Weights of a small mixture-of-experts language model, trained from scratch on English Wikipedia.
Experts: 256 experts in each of 11 layers, 32 bilinear neurons an expert, 6 picks a token.
Below are experts of layer 9 (counted from 0) of a mixture-of-experts language model. Rows are named router (the router's row for the expert) and show model dimensions 0-127. Each number is 128 + 32 x the weight over its row's rms, rounded and kept within 0 to 255. Numbers have three digits each.
After each expert's rows: "mostly gets" lists some tokens that are sent to it at least half of the time. This comes from a sample of Wikipedia text that the model never trained on.

# expert 80
router:084075147097107109065164117161188133123135175181096119104127137050156120146169178154046137097179114072095112104132136190147116107103174118105126091124118086121185160168160131143072173137131183157144109089159090120126077101103044101126131135117112095129181125135082090159177127080144141143131139173100080115155103165135168116135147103105072111093166103147108105140120117149133152120117
mostly gets: " League", " Cup", " Championship", " election", " team", "ification"

# expert 215
router:108138124150100161110173146102092144102141110164128156173133161104126184165113102109125192122140118136140141176086152140092153122096128119186164072162047126075152125128157158092154162096155142136075108088082136067098108089140198121100100108149097059110161104156142121130141165129151149081143151222144173112144159113090102138106071152111069155121148174135100125121107049168109105114141
mostly gets: "á", "ga", "za", "ă", "Ó", "ja"

# expert 122
router:067123108166126127177124142076181134145128136108142161184083112137081161104136130122088227126059147095141193122111107132167105173108121171197113151096174087146119146162170132133098103227175165116165098131097127113109080090130138149108099119110152144093120135119100100124153092109173101165166117194147102119129142120130068119186168149131138156172163138125149149166126167135077110117114
mostly gets: " medal", " director", " st", " count", "g", " President"

# expert 189
router:123142145098124144130105178117142111105181173129127115155127163140165067120117088129081186095154115126085201130132113135071170140127190094076191122152169140094147145128119129097154141190192166124097096109116121154095111161171176144104138141113175098168162133137102137165115107145172130117161109182109169139103124177133161137105107178141022107085166146130048123131116096139121190133132
mostly gets: " David", "ć", " Henry", " Robert", " Martin", " Richard"

# expert 224
router:145120126153123107178163182132201147124139179117135124119086155118106093052095117120121133140089147093104139069089148163100119158174111115154196094122115160120097168152127113118093133090189097095108136111124209154113160162162121079070121172132186182124112115182124083144139061136131106110166141132112120163118201153128164162155204119180141137126144183152141120183121123158147134093157
mostly gets: " de", " John", " g", "h", " near", "gh"

# expert 130
router:122111086124200170086133153106092101138164105105158155139153145119148122120147115088118115126124137109129079207083090129160121127128106112149100188150147116150132114144089106162138098170074137109063130162107127142217170137188248120191114139125169137141134117134151156130112090093126185141108206143126122175152166130134158141108159099127101116141150143164150112176205109133137156175161
mostly gets: " X", "Q", " J", " Z", "½", "0"

# expert 244
router:123169168133099191123082144142043170161127149110123096076123162150129135152149111075067088139175100119122118202106130139190131154116168092132132111143108147185117080107186128142179151150083156120144147146109139115164122112157123149115163121123121070165126115095081075137215133108104106074163174142138106174136144141136154139164059117148124078095120088094177134111121116202147116142092
mostly gets: "–1", "–0", "–2", "–3", " km", " Stadium"

# expert 171
router:153123142157114093113085099155092159089169119116139147143142105111191153099083145134122166177134119165158091101069148094066112113110112151120155073141151160106113084157126100151127140065108110092099115082136105126155186169047171093167133121095150073117111085063162103138086161143153163115136101117183171098133198156163066151128168119127121108132085169135142172113126097118128058115178
mostly gets: " Ko", " Lo", " Sa", " Ta", " co", " Jo"

# expert 211
router:147145131114144080117138136184080130138148076131082114173111156102133091134180141149195089107119112146132131155099135128148106171158160107115162106189116064090125164120143148096177161058157120185132126138151151092131133063094106193117102171149086083163184176096128105158122188120143111168141137101063112163109147102103157084118175108110172154174157113084134126153138136126159150129038
mostly gets: " (", "(", " (1", " ="

# expert 159
router:119154149063177132126101182075072134116120067117143141165114090121150137136162127191126109055125148127147187122121130076106135133154140114125072126084114113069075093151157079101154103060112041122163175181141113129147142144138158148152123098144102120103183144133071161089112123164057109090137096119120115115143139160103175062117169109122188125179106137094143130132138146080151127138159
mostly gets: "—", "“", " \"", " un", "[", "_"

# expert 251
router:100137117140129156101116135112066101097166114103133129128124113116149065182107144135127121148133134154096095161189136141163109187139116136112075107155160142185146044069104175141160098086070126173084130145118055095151145174142123112135107161143176168120103181111102141107123166133056073140182204130081149127119131143149130057110124133090057161161114096106176109155151149126141138123159
mostly gets: " (1", " 1", " six", " (19", " 2", " five"

# expert 89
router:177115171109164124144108113141144089160110101117144076141095200107167187087105145058185087113110174121072137131067138110104092141117130130116156167139156107110145158086138136153156103090125135119116130105185192080115159099106099079128070102159082115108063113140122078076102124116081131111085110095098120155170102155167154064154135103116164139144105126161105112151095089140100080185070
mostly gets: " Sha", " Su", " imp", " She", " Mont", " Sh"

# expert 103
router:120134151104140153135165099049163120157143155100142105165058201180117149124099081082149145108107100138140114144125133163135192164131094078172163145106065120157110142043118163110093187148161124105133131157118159087102090129125108106171138098147170166074185174172161092160198095141141119129082117130173105173127119128107179164094110092070099113137115135129078122107114152121103146125094
mostly gets: " College", " such", " University", "b", " Sch", "е"

# expert 124
router:150141166147099176079098113105157111120208152122128100134077148116142154092116130129100164119147124150146120105078097107054140143121194178096188095081122091109170182122187143116194186109086086170085131119100106022092126117140154148082109134127113073087125124104110164089130145108116146144179109186133153146164100127100140179111090128106161111140129165153092114104097102163126161127141
mostly gets: "ha", "a", "iya", "pa", "ie", "ai"

# expert 129
router:129172112050160164056126144091118152090081077128176118138118097159144148164135130121103133119142148070172160127168117100100103105119151147167113078073089139111079090085187140175186120091137109138158192161131159109127176086139152124128107119103107051156155108129124084122137089111058167088133116126109119171102127127134112158133154177122188162142130102174153172162071102168131134150178
mostly gets: "-", "Ö", "ü"

# expert 176
router:133133131138128101152132163105099090075090139116144147102149081137169060160068134087158174115138137142134116110163126161105079118093097175068116129127140147148144098140087158154043123076081154165144153134113128083100180165128197176138140180153125129109132174127146131109190105116099083208122142119135133119077154136101101114124161169038073087154151113126116146155153139153135178183158
mostly gets: "wi", " pa", " cl", " (19", "–19", " He"

# expert 206
router:087139159175198120158117090093186099118128127118134109129174087113094141144108076095111113144137150163058116178085175118172140096158108077142167171171185149100182149147091142114060171080116134113076142143141153082118092143147147095111167134203108130104140115151201105108157140162130171152105136095136120153139111141157178124149123105102196090129109074192100125138137105150155129080103
mostly gets: " w", " W", " which", " that", " not", " both"

# expert 202
router:099154161165105126131137093170067116129121166190104098103111152099125142136121108145144163113149072113099121121150135117129193109125077154086141067206126116113156122134139154099157146113170089204198168066146118123076170127130078115110081118175116073118102140170112108136122118087107095120083070119129171090158103143048119147118088112144105074127114099124182131126121064109121109115196
mostly gets: " Peter", " Francis", "É", "ne", "Ó", " Henry"

# expert 140
router:052127132098178126165126164113157105177065091152168145106152151127124142105094144159108106120149129121123116145080178146179120112120127125115145161166102106086101058105122109091156115140099087129213163105153110171145063154109116093104166131099109096081166159128160129143081137106108085148152081139125112064119157104101199075113120166151036148109137121100160124103112169101194113144089
mostly gets: " group", " version", " term", " period", " project", " book"

# expert 132
router:082100161089155173129150124142164177152108139149101129078184141097123170154115176090059107138088089100099145167121150143193103106092137117181163175125069088143135081115119114087067098134105114098134099129105089104136095176127057085081113140142101167133152140080139049097175167109127083110117095156112132105122148106112164121136144140105078153085199122139148168111107122111181101172102
mostly gets: " women", " organ", " children", " team", " episode", " Cup"

# expert 142
router:140128113155067133138086119142165092077129137093144117107154010151136167143136126120148132120151074143091142155138119135083165162075123116085080124174180184133168129124141136152049137158161124107175103160086131151125120104125125120105161152075183132123189119125124088123159157118113157118125078127128188081122190098190097128160127170055171123116142134163098131143133160069103086153114
mostly gets: "The", " The", " a", " her", " This", " his"

# expert 116
router:119119096124100146138068101128134107154158083108113089077095139156138160130137166136124151150119134088146129167070087084057111101109220214155166131134159025118150191138076114110207159169120149136100131071074132128136156113121147157129135151081118061139141081117145119148119101116129137107167094145114140094156110099131106135105096188133112129130148150147073167104123125108160189127137
mostly gets: "ō", "iya", "ji", " Japan", "ka", "ū"

# expert 144
router:144138156146130104140143120093092155134043174169165150102187081097178113141092156111061142155108106191129083072147129112126140098107121109115150097067088137149127105105146153154097144122156162145141134109152138096110172170100149137140124161099102093068131181085145075133111197164152159179140135119077139031111122186145126139166141088129193097149112130091111134118168093121090077117109
mostly gets: " lo", " con", " Lo", " pro", " vi", "jo"

# expert 185
router:094118116121165112125122146090163134143122100182163142100174145154148096179082152199070151122179112106093165141135143151125156146112171135127112193145126119183082121176140142107124080231135078099188110179159116162128092113144107130118126115088104160101110071133050124114093114073199133162135104086136122128059149173143148092115084156148057135116165141139123122112106130136124139129163
mostly gets: " member", " President", " artist", " director", " leader", " president"

# expert 164
router:180107134127096060142191148156156192121144104164114111148084210172174080156148120051186131106128095075144091145118123137093073179175113143153079133122057129110151135095160159130116149133154126117157117131144124123098085123113110136132089201153162156111162172148129106147131088106164138119056143150135123167122080114089192175091150116089074132121160153159121161090110124161132135107130
mostly gets: "b", " Qu", " Tom", "ib", "im", " App"

# expert 81
router:186164106108143156134119115129105156143055166169145143138149078150144093132068115091143171176140086141138142084122105111080166140096104077107102108080145143184096113164128113093071172144167157070130099136165158126086179175092193173122046135082145139120110144087091137123069144121182170136123107146144150099137152121144095134116169131084152071151189152153115113096112075125118085128144
mostly gets: " Jo", " vi", " Pi", " Vi", " Je", " Bar"

# expert 70
router:135151084121066161127100167174099179156148162133078158145120127102127108082179150112097178130162198131172129130147141164116126142134180174160106120136120119109162114092113134080182116080111175156148116061099171138126119134125140081153065146123158095136107137088057076128119041143140150109198122176104142167105176130145111161166163121148087125108146142167133179119127167182142132140193
mostly gets: "year", "ig", " him", " short", " tradition", "Species"

# expert 181
router:153142157125060151171183128100113093149162129144073155125099143130138137142140093150066152159137138115135118151123133114048114122078230107153179097114115119164130107133101137110165192141128117118055145076088129140098156072145153139095172109097087116102099100136096112136081137139166107152212100151128182152163080164105072150094130133106085155152082124103078149153123083164148151146162
mostly gets: "ć", "iya", "ka", "ko", "ja", "ki"

# expert 180
router:139111118131083127095090059155145103144196157105167120134189086054127111135123178138142086102155116138094121138077126093118160160103137140146135097103143190162088107129088141191051116144151195080164114220126127136169139116090136082115126118162167156186096099114159179131135115158150084108079102154128126118123169135127164129196106129109166081118118143150163136124135131059110094155131
mostly gets: " Best", "Release", " You"

# expert 111
router:130100113117104143109154157117156129104112082117095122092155156185141137139140082143105100186097107116130125106100128041147140149131130112098157200140125183183150091152112140091109115115165093164139130203128160135128181062161139100130083209158122137199168136109090161107122159100166175114176135126134195104055142121172139114126125100111145113152167168147107143178156194081104088133136
mostly gets: " J", " a", "Á", " an", " Ja", "Ó"

# expert 218
router:142100128111123130140088152085038081081134078118117132158113141105154111109174125155138076113099117155115178182092125098189102128083090127120155109092157124107058087147147137094099140109164101101121159176204173154162191078181160130133128147154111096197139147108106128197153129160117110105118112131113066153112156146089136144175163187162155121205103137106116142163144139145165112130152
mostly gets: " \"", "“", " ", "[", " (", "&"

# expert 143
router:117126119116168086076090171134091154154121081154095118145128192108151096141145171059111112093106113128183114182115110124164142123148132082104169117094124089085147081141147102072107154123068152107151149209199153120153092125141146174146148173109136081125162131151149132182179129170096131132111179123130084155092139056099198172094138127139133116151103144155097107102167116147117164067084
mostly gets: "$", "&", "_", "£", "{", "_{"

# expert 67
router:131105146098110129114101076153081119165110101110156114160122066143119140074144156152102117134172157097145165117122146126082039128118138089073090167147162048132122176120181082139149126076181109140156151104155092113122102152098105140195111120139151132140115116106117103131088117084178143155138149158171126198129117158208126105143108072171172148097136112168141171187121131144124167200169
mostly gets: " Ku", " Un", " Region", " Super", " un", " commun"

# expert 162
router:179138155115082164102157136143164170148147121110172104111151137075147125084050101170102128158152161148140154183216117148173147117114145145145164159106128156092121087143153168130105126191069086095117129158147044149144118085150054196172132168098108079131133139108146125153157091158126105142107086159108133107112133086119122121165136132133078171083109151164147048131151159146135099143084
mostly gets: " city", " world", " country", " village", " Army", " government"

# expert 201
router:095147126107139130176105086047164174143111141211096150126164169075105101142160108158147128138097131167154127149068138125094109120141146098078115146152069154116094100179093141069126194124152146129150150159149125135142162142082079143098139116128083157135158097104157053124096081149111113149144037111138108071089076134102141106115154193111091132153160097163143114109138131065168139103124
mostly gets: " father", " brother", " person", " Man", " plan", " children"

# expert 108
router:118132100148106145137123085134129141163103113145141129120134140129115112103121111102113117136136153097173139115121171180160097061157067148134056149142135137073096141190108112075144135160090150118145145123141173146143068131116124105109099151131193115091149147135151126128161164134133170138118070191131167066133205213142127167110107108131084060130194151100085135140171126160144074068211
mostly gets: " train", " station", " Museum", " Company", " collect", " project"

# expert 113
router:177126153134118133136132090181100108115087150118124161172156147130132105140047117070098148149136108160146171067112127130081151180112156171084115054157122096152141102134099184120129172072139100107104080047089134124120166172081183149119077085173054118131089093097139151111091155085098089103104118124205133148165137158087113088132154137094136139157096133143113089110104124115103101112145
mostly gets: " Ne", " Ni", " Mont", " Si", " San", " Pa"

# expert 221
router:096122143118136112095153114098160065148017132110113140115110111174132117097122171124146062094112166103184149159125151173142100088175145143104131103141095127167098170107126138063097137084159206139161106136156095104105135132082123098092124145172125127137167120172105050091140119067176157110117118201096102127166075138129054144124112136153175131099133123114128135107132156082173143124078
mostly gets: " comp", "equ", " Comp", " qu", "==", "mit"

# expert 106
router:153189127105138151068106124170126157106121138085142149165128139113092115105134129151111076152113142222152152133215123050081133142119132156151110123070128106144154202149075138072138144177141085137134120088148174156133188129164113102171063116148138133139102131092165073139129140098150122093114160165087112094153095149106168138124051139079129136173122148182174126089139103151092140133164
mostly gets: "|---|---|", "---|---|---|---|", "See", " local", "=", "|"